config.toml
n_layer = 10
d_model = 320
n_experts = 64
experts_per_token = 4
d_expert = 48
d_shared_expert = 128
activation = "squared_reglu"
moe_layers = [0, 1, 2, 3, 4, 5, 6, 7, 8, 9]
router_score = "sigmoid"
normalize_top_k = true
routed_scale = 2.5
balance_loss = 0.00273
balance_bias = true
init_std_router = 0.0173
lr_router = 0.000549
vocab_size = 19884
norm = "rmsnorm"
norm_eps = 1e-06
tie_embeddings = true
optimizer = "soap_variant"
lr = 0.00273
beta1 = 0.95
beta2 = 0.95
batch_tokens = [16384, 32768, 49152]
seq_len = 256
train_tokens = 225600000
steps = 7595
dataset = "wikipedia_en"
Below are experts of layer 3 (counted from 0) of a mixture-of-experts language model. Rows are named router (the router's row for the expert), down (a neuron's output weights, with its number) and show model dimensions 240-319. Each number is 500 + 40 x the weight over its row's rms, rounded and kept within 0 to 999. Numbers have three digits each.
Before each expert's rows: a language model's description of what the expert responds to. This comes from a sample of Wikipedia text that the model never trained on.

# expert 56
It responds to: Past verbs and endings. Past-tense verbs, participles and -ed/-ing suffixes after was, to or he, such as released, became, used, Earn-ed, Bill-ed.
router:519426447442430524555496530490461449526471474518511493496513544539575477557489462545494371492546474508556539482456437442500467527462484485533555438513563530531552503466499474486556537486489527493472497574489462559500461501511409540541426572
down0:529535513633547539565458560516571519415489568502549353560520453466519542529483575533513522520433506555455449505501557487510504524525520515437497506526439459557462549480510511530418453476475420429533509458523490510514497500480501476522524495
down1:510511493498523453478491484469440575557457489452444573496449513552529476625471526460499453523464558489502444505489496466476428559532519501530538508409474505517443530500465569516478511535395606453529566539515538525433513511507586545482509475
down2:491580518471459440473522558457454482529513449616463484529394405454536490494543510530561499484499515538461517518520458471451532479528542557531510484534538513570434544535512574473577492470474495484436455551521469545504551517438493512554559548
down3:487431444447497485538444495505485509540491426483460542505469449534455441520502458481473572449445470511509478495491556534452474530445524505468496524529442426462517503541559491527420507483473518560453552541502493485413485509526470444541549554
down4:503471463501560443473451515513505560610554462567510474441485494519469556494501462549478460574570491501563451498482492479514564569504547439484562514445419511450511500574520501513481525551501488452392473438526484463513539540500398524463442495
down5:510443452473552481492510496514526520522544508533443529505553528467475519513482586480539450485524451499475494540563464468457483503498456496554523465416452512404497535462496515486486539511554522536539505501446499549529508446554483521411464508
down6:537544502492492446542478537533510465472516455594484532479538475396485474500537548543507446493458552429485472512552481535459516512431446544529525483587510472536536549580520466496505484463473519524580484481510468486536451512500495579480522473
down7:479493516495522421499464502487431570452499516537518436498538491456563540469508581479484517504498474489546479478487437424461511497535509568464551566481520476478556523463481559508512553482555475530533512542562441493514540480464472486430532520
down8:495453514567490496479543475532431468515571483466554526503493471543509471570541490482552405550506547482443432484497563457474432508500495525495469462551480476485518519532445477453503526489537474457460465474472516443427469539459551499526476472
down9:548512528561491514493438569448533573500501489555449508438488498472539537511574537550555542475565553523525515512490515513523496431511460488512491455606474581453622507479507434519495500554502535479507490506445498540493520560533504467511557520
down10:515511495514487522519519494551428548567500490446527465507519525507421526502560483474498486412527571519511519524477520491533453491484503498470463515554500565466514443466528535445499579535495475444465445464510423427526515502485495547459456517
down11:445509475548493518540557427463420531502487434503569480527544448507492542595509446513448565472501515514464499447460501480481577564458503506479533498499511447475542430524481461512501368491536475433550493497500536449564495476457479596466511546
down12:506474389436538531506456462394549569445505566551499504456505528603518502505576494503517547547517483511520528462478477451463482473535524569514491500498537539516572476502497530502452516507528483561517519568470527499501522497497460509504504540
down13:512504546469553487480468484453454519487445456415576540458527455460474540488514493454597534536536501507479538467475486543531494494491533477539493423501532585620498499460412503488401570467433484468465533501481489531510483500510453466513517467
down14:535519530523547480494511486457534469492576477498497539477586529462453513499430450467409505487436462525480445551522501497428477477507484508496469495466381541439497511479547491543473443574500475528565471475466582432550510493483545478491556568
down15:558521445470466425497445540503524460538505543554516496495483518493481518522535495514543449547560500511478571545619560516486522455443536550449436572525469580536502476523513523556465416445527556462489525610516485472462419528501525538587456490
down16:463483510506486477545509534496503441548593439509531547585437573504457507516495511502500488445440509477515458504451548521537525488481483517426486483506491584507488520487470463423477491452455476587495465484488547513499587492521490477544476549
down17:546482461513433447466450504456509535506415539491466504553485442522538529467535451494478494512596487514445479560497521566442513501465476563550543501499536586533501530498378479436502530451527541489468544526549479485499556515475476503523506513
down18:517455522499470458528445530502506523502481468509519557516555548506494557512606435516469503504539469530576486474485494434537485517497429566442570445484551505529528527541496521500539537489451503530566456466522542461509519598398508488455506520
down19:502488553520456496588488462466442547567490472545477475495456443516501557505485517590463548507518512529467453469443533518437440495516466465451535460503521472461465470479448543458474419489499494540579570502461501541516527443491511529530525493
down20:536505499578531488481501459424523468499578474477461419528542498487490489481458510474553531448478500549514439440451443464511428536511551502514520486443497512531517540493414497487471485485533560492462531543512415530506496516469547459473498481
down21:467454455478519520500495602453473556508507512438487483474513487507489470497482500463571457520426515442528519480495464482466585516487535511517434416543452505449550530487546593572540498503445467460521497513451572551466513485484460516442423514
down22:474507523443486513473553500520475465479486517464487509477440484475471541517532558456540491481481481459450560457518530473439570514520430493542517519476437497544515486486539511545491467484430510527505499498537444480493503526473543501504383434
down23:527496411528533529545551474559588477477437432522538458596574502513548535498544511480506413478503497415543465478493516520505530446454472500573498453512470442515447425459464517462448490530582381462439528524551515532462470391469587503487585540
down24:541447538482462482455588527499509480430560458505459525486482503523547507498600465508507498469503478450519444449451505515525468496470554516510549529526453558507453477510467491452421523505514512446543509477464475475535467535503501487598566494
down25:439520448483468508559439511525545484482492581518626505538542523481536546431530562416521525527455499538559523563528454495571541474525517509465478476506481491442561545494402486483479494559533505501538460461457500394499468458466547530471557476
down26:486471544491510552527541486449533521509476519479523514521503484579538533508464428491379540482527456529576473437539587459507466499545534513540488556417545449553527520519513541505573570517466498459423494494444531478563439478525491498497532481
down27:482418529519495588533534566507499475481494561526546475479475483521500540521430490519494484476483575511593410550532461534460497456486518505490523501550456566452429425464551449539461543492473461461452547520489503497522527598510506542482513457
down28:509500546518508460458471456507544538535465531500491465592443481558527458506546538527489520533491510530544459472541519503531497481494451564480559424533540640464423507483490390516492511457477509455538536469546474514483540543532492487511491442
down29:505496465583512541518449562554571527540538504545456486544506546567517418512442457484457498454501550470506520535550515539583421516484469548483506432499536542441514525537552494445511517501521545503518496520411511506552562541571481515499505526
down30:502506473505472515504519497506516480487502449459486568534475479495470474506458473465528473476478497558464525431505524430434561489506455489516450500540460499504474540500553527465480493486456543413443485503478494467493523484570488543522451417
down31:527517540515508530481448535509458468556481545582419542532487511535521460523486452507474446549438457426505490534446432480489442478476478504538543529463532565517486508497540498458530543480542463494467506529499469486538454461439582496529480516
down32:480487462454461423466496566472543509571482470527498527525507501505533533583466480555555453506554493548535513483465547516507488502513567463472501420518539517425463482520514494457515517487445449452533451552498440426558495511494396495494502597
down33:473388518485480537461475514493553455500540561466501451569551519535517534527511502498535515471466464486541501468506569486482453519532518485469544518540517487504526492503527538517539506494554515479461518469438433492609432516561442501553560427
down34:570515543466498457488476437491515558551504459517505485548462474474489515438510520471427411517595572510506477515518439495581555554585483510521421447576568468511465452584448511562520508523424462457557451522527506536501527487508489520518482522
down35:477517440523514557483488515436403533521432507567510528517475483495501536545538543517469491589517450510472434473452469586470540547492534440510599534509547563545563511524389496510511532487448447537462514564545465470478537451530504473473445505
down36:494468424481452570515479525550437408464422424537523543508544485493527502474434547524538509563599511506541456461471480541501515461467498467520424479458525548574395570527412533465469528453511509501529517528523533517521494438468566510541512536
down37:445567550512494500456531480436520541587521599467471554485547495514494549502485556505498499502454478487507479588538504516486498507577537573461501623529525470520467521438505458452538485465490473551538537490514464483456441515522491532488502478
down38:481535462470501510522507523430521566493496491535516497563487497492484483486496562522489481497519526442475537537554552473463522543486517531589577470481488531499467572437503558486471564516538458538423395485498517474524539472497516542530539533
down39:503505534471512554487496580515524463534478422556430501522553471486507475548478566485487437502490474545460536453465359516542547503505614426522464514566536489566480501512506505466483464453459445512467520513483517553482458452537501441548492516
down40:524491550386488523497497535485421472447508409395433484444541468431518529512445491498468518503503447516483515495503478469438444593542474497509507477485563477533496519451546568501480497489513482458528514484505561529507492481452445473533448424
down41:445403527483534482480538540455456533472522518555448487566443532510408454476576442525612529493517546471453488459422536511540543516528528484523532491512516568499478543469541489598474468500558522520520509495450562460497536447540477441492461443
down42:515530512480463479428452491529520471460483470605430452472569494514480482554560471540420507504561499496518473509412484520512490523441457444521547591538504442483470559508427512501604477506551553505531501527450488473515500454476524532584478518
down43:390534556529503559439467525434536467497555455499475544388481472477496464502553455472558448341542502474555507514525486531404506493469508450520581582518461519473537459498491545443468471499539501558576477491471505504527546511549464440489500500
down44:517513443500495534491536548488548545529428486517526593486557541440481574477534491519472535484472495499542528550528442431429513489474510556582497478534460497497483500461538487509555481500484505542510514509520473436497470495495535438463510469
down45:503504562497564550528483427477536577483511513497535451474455509503473507547443481447445545517546502542492497562500536519544544483514488494514514580550470441542479395531564428404452501555528434499500425475523523487558490514464549503530485464
down46:504505546480492479492531537468478456440544461461452533516510524497510527559471518472541566550383480503559525501480532622498630480517516548514527516538487506472497521492504532468435480504499460564499518501548498468515414437458445463567502502
down47:503537456579484464516458463522518474431522550504452507523487509582481557439581506544480522565468446442539523524441473492558430474510562473527572498480518501520495493432419516505485454471536489549489497527465542555466514515440436482527449501

# expert 35
It responds to: Verbs and particles. Past-tense verbs, participles and phrasal-verb particles in narrative, such as moved, established, broke down, flare up, took over.
router:500514477593434483546495485504489444431461493479486476496511465420474454564453468525422424540515472483528566435501472454481502493491473515553502498488507589491488572495461458482500508509501496548504514587471482496507546461493385453546459474
down0:459449517540480552537533516471439512550563530441492572508542500502506503506449478454437501468466511485465516503560563529475549490544546448559473588600500431528534513554487484547461518506473528490397474528555501483527443523514491491503517568
down1:470506547521510530537455497522503496493516506471474490441499533517522462471470538508509461495473637529471474466410557485504534511501524533508428535469504500485535550470493507510531526515467513473494508444517477462519521532461462468486466593
down2:499445486530480541585444389432457550500546474504512553501532494515454508491471465560501556585516506453482423472487528495453521503539461502436464500455451482485514467524497602524483426533537552420460579506525493437527488477461453512494496458
down3:487497530509501487513544485553446518517471475485476551432493457470490517559513500473468514445503474487488509489569508431556516585448509464489503400553468538527470504401497432458539509500446521504514584434525561460451519548511532531489502487
down4:491514501507450580534494467480459557571537555619531509494523574511511503563433488535521489472497474517528480506522543460467568555573468409464535538467508526482532483475534463503543485553557497449470528458509528486506492521508620523473575507
down5:507534511475519430474513437572502508507433486494492483503465523439479506506494609551551574528498475521499630507450570493541580602390447485465503479496526539509440441502558432529515481438457467426495485553489495513538497465519498446443510528
down6:555637513557505469508526574482510597519544558570466503503439488494483474540477473519514463521495485492536484472499504497535546476541542438494506489493443468501521451542551468529466418536487573470398478458503518499488486495490607496503485511
down7:553480553497517510473451436510545530520527473565481531508498502478498451489455504479498506470500427519410518460439554500536521540470561500492513486438436558469523424529552481537493549572562488499472470524503522534570549559484491469492571534
down8:481527487495493498485562511519555439497509507479441506458493434514477427514503492471509526486544521511448517495538475526512344486453437485441509513482524511472527545524491473495484421511547567546489478494577473471476434500457558595526445537
down9:526489546556539451513494518513521482511481494579436477469542442538519460582447593488558512498513479542391450528519456510509556522563573537523438481468516529407470489570489463511526471511505487540502546537511536450542469513527517539456485486
down10:464460474512482517566448506546414490447475500462524517493495491525483534480480447563475545452512519509497468470390520534596431474521420453458445507544484507517482469525491422499519476565566496561541523497550560491518490599483507469458530539
down11:583494513541526507465552540508609503490448460505467516558601543481542476494507528455559482562520548433537427464478540510493475523470486447557487492494488478519488553452438501526505506458595513489478499544530532495442462547490544525577518579
down12:585621489435460475426450496489544457517446463400539460480435464554554499505512503521465464482468498443565444474534607466483515562467464552432501478572558532499435502445474472429465575530520466499556493488532560485531452517515462486515431507
down13:481559481523565433461543453479499481479541542499469507441443513509505554497486428545436473506502438509544456610555549472524531528509474557526513598522461475478463503469598454533501550555591477426456490505534501531551544589503456505560487540
down14:518480606482543482459507538508575503589491564534433473477409468525506545491530549565520528560549466543475440425557473500481478471511479495524453472521436512447516537523522536456548504489440543480533456499494502482546509553421511445475450479
down15:513478499443503395506486557514544502459546488534516520523445481550488485493468452473464564516486399497516491487518494556571516420495542564488536480503484544498539520415474468440498497444449504531536530565495493445547509526527523502520501484
down16:574522518493505472490520453421508493512515541473496451509487519488487475517536511407431525487457468522507553474550487487499524427521500465489533472439479462460520457501559523511451471547385507546501493502467457528460482510521465475510470504
down17:477476543502552454526509549553464503554499513471508448444477452463541488524426560535511538453501493482437530530567479515476502539467538548489592560552493560489483451500488470433420521466552536482495562428537507506560515455465580477524551467
down18:483464412504536525550473520521466517484456479535533474475448540520427449504568538475462392491544476448493454514506559540520579548468457499560521515462479568485498502497475530550469472501461443502471483533578470504531458467467405506416517511
down19:533469488442466467530468415492494524580550515504522551445503442513500475442410471458516571495542490540495509593456485476424511554437491512503469475444530433521417536481529510511492404468460539527497550489576496465483443513504564550473525428
down20:473544482539470532543483505494447495546547555515515509517485514581530517479453527432551450545515432527464525468494553458451532524442421512496521523503577464601556476509572509495491530513510496457491464512531525463478557523565483533436489507
down21:470500528498465468424442416542493477460474488534555538525541510516501519552501478533523496580517459534468514440483569500518481441496506529465520506514503604491469553472519433433513548461547441489497428541456580519506499501526481470518481490
down22:502554559519576490499475430492496494490403509529488444553525488527404472466497548468555551485495509450460458504552478509503510444531480571484441455473456475515533507509473511613535521531523521511581439535518455401495503467492507517525521524
down23:486467543551616474400438455514531509548487534501494513479536504495488467486521504494503472483477498475527437536481488504515513470470449495527489499474574508457430508488414465548461469507533480483560542490578492422491516574443483507468514439
down24:570387521515564546538462479548486507521412516466519566489537610489492541510557518526496489519452494519529480488524580493575499505534485450532553508495580476450469434489434514466503412454494541508512494494506465573574531431467479573584516535
down25:574505553503500493550517485577486479487501480570478575439495526479534584493432410541470521514459463564527495521540401425483479507553550525506568518502453508585506499453480443452482566507582439504474510553504494569567495544439470582564498461
down26:486529515510581425484505547540460472473464495478457500446497473537499444454434472510471474465534400474609569485551469480536411560476546511480502493456532510509495538561489495497502465466498486460452518481464474493532446554479555505435568509
down27:535444476499491492463479486544493524444500433516484452484497456504467489524499495537521490512502505485453519493464496516471520546500516480497446507548510401431409576508484504493472542540553524462546490491464502498505521549497404522525540393
down28:537539488512491522536458467482449473486509461541420400466485439489528480453553561478518490508520495520443421485487457448553514502516559492561501566500523473550505482514559463449476495527469566413454451524525460517457554447555472475484504484
down29:483567428512526474488504545592517534467473464534518473481467485585549551548485461510481494458489533412474442499453519473481512477453507523559472500513538511503563472471484472499428487514510502389497535496499526452475547533530546533511466437
down30:523469479479447529495451435509498505493455505515487549512453484489575479514533538516551470515581477464483540505489481523556481433491429548529479534509515511502456510503428488527499558405456452554432490460493491448484460438453530389397460520
down31:479497453508507509494410479470513474526550490481445562507503474477474470594513476513459488547482440456511485498505456532439489492533405574504478525483419526584470515444544523463544512441503471495551494485532493546535594467525490512492477532
down32:460525553464474484452452555524528493537554477550592516483516511527486499497507489474527490452470471521470561466492476492492504460430526557492535504565394470482550499517499495429503495447460397482419443497542556468583504503511491440459538461
down33:486483501471549535496487473477452519496556551457600563511516516490504489526508509490507471481516531425497501500455457504470501503503581578502479480474465514496521471471511522513428577458531482490477460458492416489490527496518470493408458478
down34:523519473566520559540506495415551482567559515438500570523591506482453411521461426555522522480420526444477502530446563505587496525462527494487527530454444479541455453513499405507469499424518522527486582469587464528488477496529535519463468559
down35:504411486537496464464518499476563456540453509515474477444585546481513479496522422524500477392526456427536566542512457459475520505379521434489520576533443554505523503542501484536543557505502452468477491470495533419544474463521530491450484515
down36:371486490437511443433497534558580501481470488482514533508554492451491433528504504523478440481475428446519544505491544484479513521517521545445550462524529532475544518515543550544499444504467505541540522519469543526482504493491524444551500510
down37:460531491524492508543504515507550490514506563562476467553527483504452504428469471438556432523451445586528414493522526546547458593439452476477513435571504450460540559532549527420568563504483502524485428497501493532476485445475586476508497558
down38:452548492456483482493501502507409463522561523460526480578483409547482516433444463541532525487451512475458510500504511474465452551503506528562520463471501569535482539482505520552402470451507508535545513540430513529429480505427464479502451553
down39:525528520441592524511514515431502531556536533486425534482504517493403481529583524393444583515438507530499502517528548506480461472535492511475565499495435426510569475459524491509529465503534423472508472418437475519460458530502480483506531536
down40:579522501552447541477522462513534486531515564561516496524487477516498512497542481545426476557528439585539474429501499511541472552537461502514507471486542536515500494474546463507558521544462471528579536472488558510514491478540491503588503523
down41:529530502531496410432462500496540538446457488455506502414450527449515503519462464476550553452495577469584535497553499510492533463457484496518562508515477530386493547501478528524471540484556468508473429505504606557456522511525506486502497450
down42:505566462431493477501410482454523564448559549479529522496478501532518535509575504523538527467489481530502446536462531455479525548491624511561510463503524525521504556491478538469507547497480449514443478486554454486409464512556419560460522535
down43:456456576482522442548525481537503433482552469465498522491533428437484471493504403584444455453520485613533542565533544469473467514549564500470467504495489554471508502528508537465511543535515524483535475519531497480500506525500493446543519537
down44:503492424492516464507477517460465502412494514512490490556490532526475505484514476459499470584541477482512449474507474471525544472496565473534551514495496532538568587522535595506458497452541479431423411411476493462442389511480498488541537441
down45:483549432522468551516515465511519438439486507428576511526542530509469535517459516504505419463544464511506474502459506511553501556492479531488531453504567525469549538505501430443531531533526438604504495488505475505476579465557493562462492391
down46:505503462511476452527544500510500539497561546491502495403567506480441523474519466457612494493393491544488580534557483470504471512497545491543501482447446491486600447471575533579547475514472486506509490536519483535436462479513514439482479528
down47:489520491465538505486462603479478521466449496468459516498482485523545500499532538477455484474456527395505445480508471520551539458508463511483547516528477525518466464504443560508556483530461499498576529500536466508447521444576446470529497495

# expert 48
It responds to: Hyphens and initial capitals. Hyphens in compounds and date phrases (mid-20th, Puzur-Manzat), list-item dashes, and single capital letters starting names like M, D, K.
router:519495512485467480519588515523506505501488509507553524531435580515493560464489442470466499510545500498437514542564520508510507452486467568435506508529429521455470568578548485481526510545467503452470568491533492495461489407517492553481492449
down0:535532506490536484532482395509484495523485479462504475495568518574529462463565444511512483518480447543500550516545560519465536450540541456459481521532512523472550520518526431514476479517475482464509440533506475501468522499455515498584516575
down1:480493494585552496502493445570481483505506477549439475450536486463538510532540438552474461576531567545483507512522532554408529507516480442463454490482552501486528557614485509453571524492519573447463545490441552514542539526468464488499448533
down2:482431524523521491561525464424509604449516485429527506549559430498574567538406477439512500503472556506512557452506538553463533498504550458504467562567418482535552521420584524551530469550470550510486418446515488457495520470502506503507440425
down3:544527523506555519489533542483459531537519492444480469504537531496448477539512438466519505506451526545477498473431486523468442565537554452461533478492470457428373511443504548490463502463467626461526546522557421534553561596485586477556538473
down4:498402500458514490478569481561524430485569538410509531453520580496493544553461535566500531533544475461519489479494541494554497443453517489452512544522519545513448519593534437523506502500506484450450504475487528526569522462489487487513479569
down5:549502494469508538522472445470526483490514524414480520481436426478495500428520434501440450476462468549534530529466475457515474463529509523581511549510440484487548463500476437516489525519566487571502485464530480525485416499584529478461468595
down6:509514569466466494471518528570474519508453483447449459511491443478538503536437484479586447497485529470504456439501520485519479481514479530448534519505550509507511514507524525516495442403516572509551497452399540562561448485556493562574583485
down7:602440519424564505529519551487435524474572552559499476551513584516470543490514505500568470560433498542492444459516498471530576544416546425467436527457476554504514519500473523450443537512482492472482425536541530442499439545493484509485496550
down8:550458478544484485446525467484449564509523502483460559474477521519458511497466489471530540445541501509500497482468482536543455443527505452500451591510459529540571524487519537447458540537482508440445467436499460476522585518487500576483523495
down9:487488494520406496449549556462527496450495527482412533473569457506510502522501513554419465438485543536452474500466577513480454539416462462519468496525512535476507547526521537507494495456519449540462572404481545509577431506529485504487521430
down10:498529578519524476497509487445537520516511503486465506531466457490557511516446514484477492425496527486499424438593480417518554581419515482522442586486510501490510496505549442508431465463482502533489545525418461467492430508471479442535518504
down11:553460463540508455479486527517502443538468481461471453416449557568515494520488479464498580468488488484474503512452469534480504469442509555477493553411476446438468468465596538500487511468555489507554490505483488595474568477499559576538483442
down12:439495549439456494378560530487475483504557467515486484516469506566460493441464532496495502471504470526556505527452480554502523483563464498519441499533513472491544524547458526529477474494509473485514492466477500511502583600517499536461479497
down13:518583467453489526546524571563460452530490521496462494516537482526517518547444562492498549455489548517527526534513482547465513430476533496532458493506399513497488562480474490497567526431514461545487556496480498550412477555557508476466506476
down14:545506542515563497494491514510448477475547497569495494612443479532506505448529490498470530468452504523522559528441500480472485524474523512455552459517453514490520542450461497479509563527470509581470438476363437509523510546519528524540506527
down15:556467483465501526468524489543581449526509540466411469457531463570448508530526519481476556497499536515453461533606501488524472431488507515509513512495445390469522452446505506531478594524539422514508554439528515520468518510502494529509495505
down16:527507495488477535474515540488527488525505515562481564483472500520533464516477558472538447518535497457448538421482471588450482486510509504475574453500511466504587524526544515430478539540555556482543415519514455512458512564497470508482499457
down17:509518481537520527490553444537470494514478470523518472458528445527522508597499443422462500524474485502475423462536563500464528553590491511494471500462463418518476490500469472566450464501527539500522444428531556540472451523534518526389526559
down18:464560547515529489487543491452502468531438515560388548605486474502455529491430482580525484448482544561540493526547499520443459447522431519482540429488507558518490550510481515523502513475453453499505526572462483576438502554507480496543453550
down19:479434565552505420580579503494549497473527545494569542520486492478486509425496433500514505536492543516511405471529536426459476507462509439502430509522445503515544541509503484524452535509493479460565481472506493478511515477537460490448478589
down20:542570462536532535549485537473501515478589472483502431467553575469507453497491557463495537461489493474471532523502386481482480511524527547446574487500521534506563612490474519517414453498513465505468491459485481503508572416485494486410438443
down21:527545486507553523459562541463449504505576419524436570532481530551543487488497498488499495534546528437525499456593521519436450536471507469469575480493537536452510526449448524533497560510596455566493507472545494464530488438501507477521514489
down22:501554577583526576537425514468544499489500491434517470451499536512482491492479503458520508513527446509473580556434505546462508509512527484482463505419518524468431535465514515547498461476478474475533544464544512483475490487481460531502500526
down23:434499508497483450536554527485496459508465447545534520458468524464470581468424552495516482522569490492461454446518482461543484478487538567503555459537538499489530523515489559513486547538556469516555489566546548503485518479551523480477450527
down24:503503592477492516443467554482450511532523535503486531486534499488571405481454612507473540604470535505521509474503459492512478463516497530532524545494567482478498529469464455555452441487444575518492574454520495480444525464462504499580462493
down25:524436504453581487516533501501427488463467574481556465507495501553381445421482527428483464483450484533552542542555495486453486496441487481485556511531451447449527560525450568529541488544490525474509458427545510531512471503564558587492518522
down26:494457576583522477489501511471480499549511491487534462520466477543482468528503502448488489438529476507546489509497509462486497482561503516518466522473434496484471544393578541473502472528479473505522442559469431487513477457507494565488499534
down27:537510420541539547614510438483508554611461472489540586490521504497518564526461513566544544502516488459476490567527498464547532498518555502485508574461479473561502462499460491441511509477553572489499487526480537572452572516560511531439516481
down28:522526477526516462537548491555537497511551437552494426429427613510448495559530566544463512471486505505502488531464528515560531516556517462520555503502486435516449546475486551561492523442525490467459465527500502495516554592457468500463480518
down29:444497469528520523545438509504500499441443516517439468465554469430541504551491539502548465502538446541523443529568520506488463536515521488485495520472456565513543486490508548509454554508495520504476528528496522477512475459463493488516495422
down30:546510433458460526490512489544513587465470509503425419483539465459557482488500548457503454499544560547490543498482438464534489499439486541505489513441538422449461549488482590498563453539452460566492529514414544538490517480502513555506457537
down31:538480516469499468477522429547573521488590454545548556470452525443550485561530565462539533554509479483465465507478498487468517499509488447469530432525543459507479523422517415501560496478557498519525452568484589483540456533502524488521436521
down32:567501573493510573528575449511454507481563481463557478515471513437524539515437474484517462488531513502577489475446508411452478459502511470490551486463544522483505525605545500494460496513433444435527521488511510450519518476528462523459487512
down33:509458444508588525495488473496445505547487533516499470443520559512544481495488566492460428604501505476481486511485411501471479501516477449465493440486486476498519494502532529451499497485435550561465562394508535509521525478459503481523463442
down34:440476546431470435513532511436507510528530516475515500484496525447510527458449508534576463492619526612524513532456556533513541486500494417562441531510536536433534555533489480486499395503508526495499581448509526490443560469438503543521544536
down35:442546553540605535428572508549471530465536450558468525485493570466510513503483529462482523489540488448479495415490447535477484471465495446499564520501486459500497502449481449475486445420428487503524477532513585470428569484504440487511441441
down36:496626442418497538473561466538453540490577484499494508556493449492471582479554465517487474497525461467495507461524508498514516399449473512487499467499510462474459463494406510505477496515557470548542568482497521441503513512475559506562468571
down37:563444505503525516542551456537523548473524490424476485440461520469485505483469494483459541481496540577512432449515482509505498416484482384493543488566433506398520567526532481446468466515578573508478507490455463514463513451490457494441505519
down38:512464510523514515461545503457516473545528465539491509513555486563543452503524511466547522467526446497496427601525497481527454531502456526564523469541430490427465458486547446523410432582420522440456529510487477504566475467483460480515508508
down39:439464490559492466527435547411595491492542551560394493416515451456521453467419480545488557489521523451460504493508522506495548473550504511525575546402520406499468535447467562489503507478504534508550500425611502459510436470484525461520525526
down40:476527490469515522419486489449529532491532458545535489476465501495540488499469458518514453437506432523478531446567537512427467487515451552439485459431487480460564509467466501523461478505505490518548535461446504509444460407533472481505522550
down41:505488482531414452564504457525530499470579498495532475505500510474462430520577473511497541482511528406483523517471461566498469549459507496468499474454466492457444504541468487485557537456508455463468582535460480485455490533485494549480569531
down42:513489493544480474492499509458493450540529458469434443526504521473540474481524458552540406502494452522439490567508533495541519514494554440543519475476539528491533498572486542482537552483472464579415535464492495515529549440599538456569475511
down43:548495467582498489451434461548511503553543496430477507521471503496430431491484455584536460557486530481520537554504535437513499430535422505475491497458502485537505540538538556505521472465411496494466478554500497471511494425501544469507464479
down44:557504470501545475546458513507515472472570521550536593459540514432556493463490583524540568508492497458471499551471448528487494527474558460562490543510463506500482537504490461454536483509515501543421541531555454510570462483508512486511496564
down45:487490584430460514547498533473506446459521561495478461553451451599464531463478498509439556558543539553538504474582469519491524494500486493455537466440434580432456455508541470571540468541472475512512511464429583561493537457452538564544484527
down46:467517523512554584408483503516526507461440506526443522524527470395485464511469491522538544483491492468467480484494551477505544558466487466471540570407476480475441485527433551477475422476538461589469520494473525511521534541512458507498545514
down47:443489465491412511539495550589509522604565548496590551477553442486435441478526478537542510504525474521515496581468503518504403522448464468488477540511437426577502498510481445431501409452457459546479482524504462496492479517566538525521465501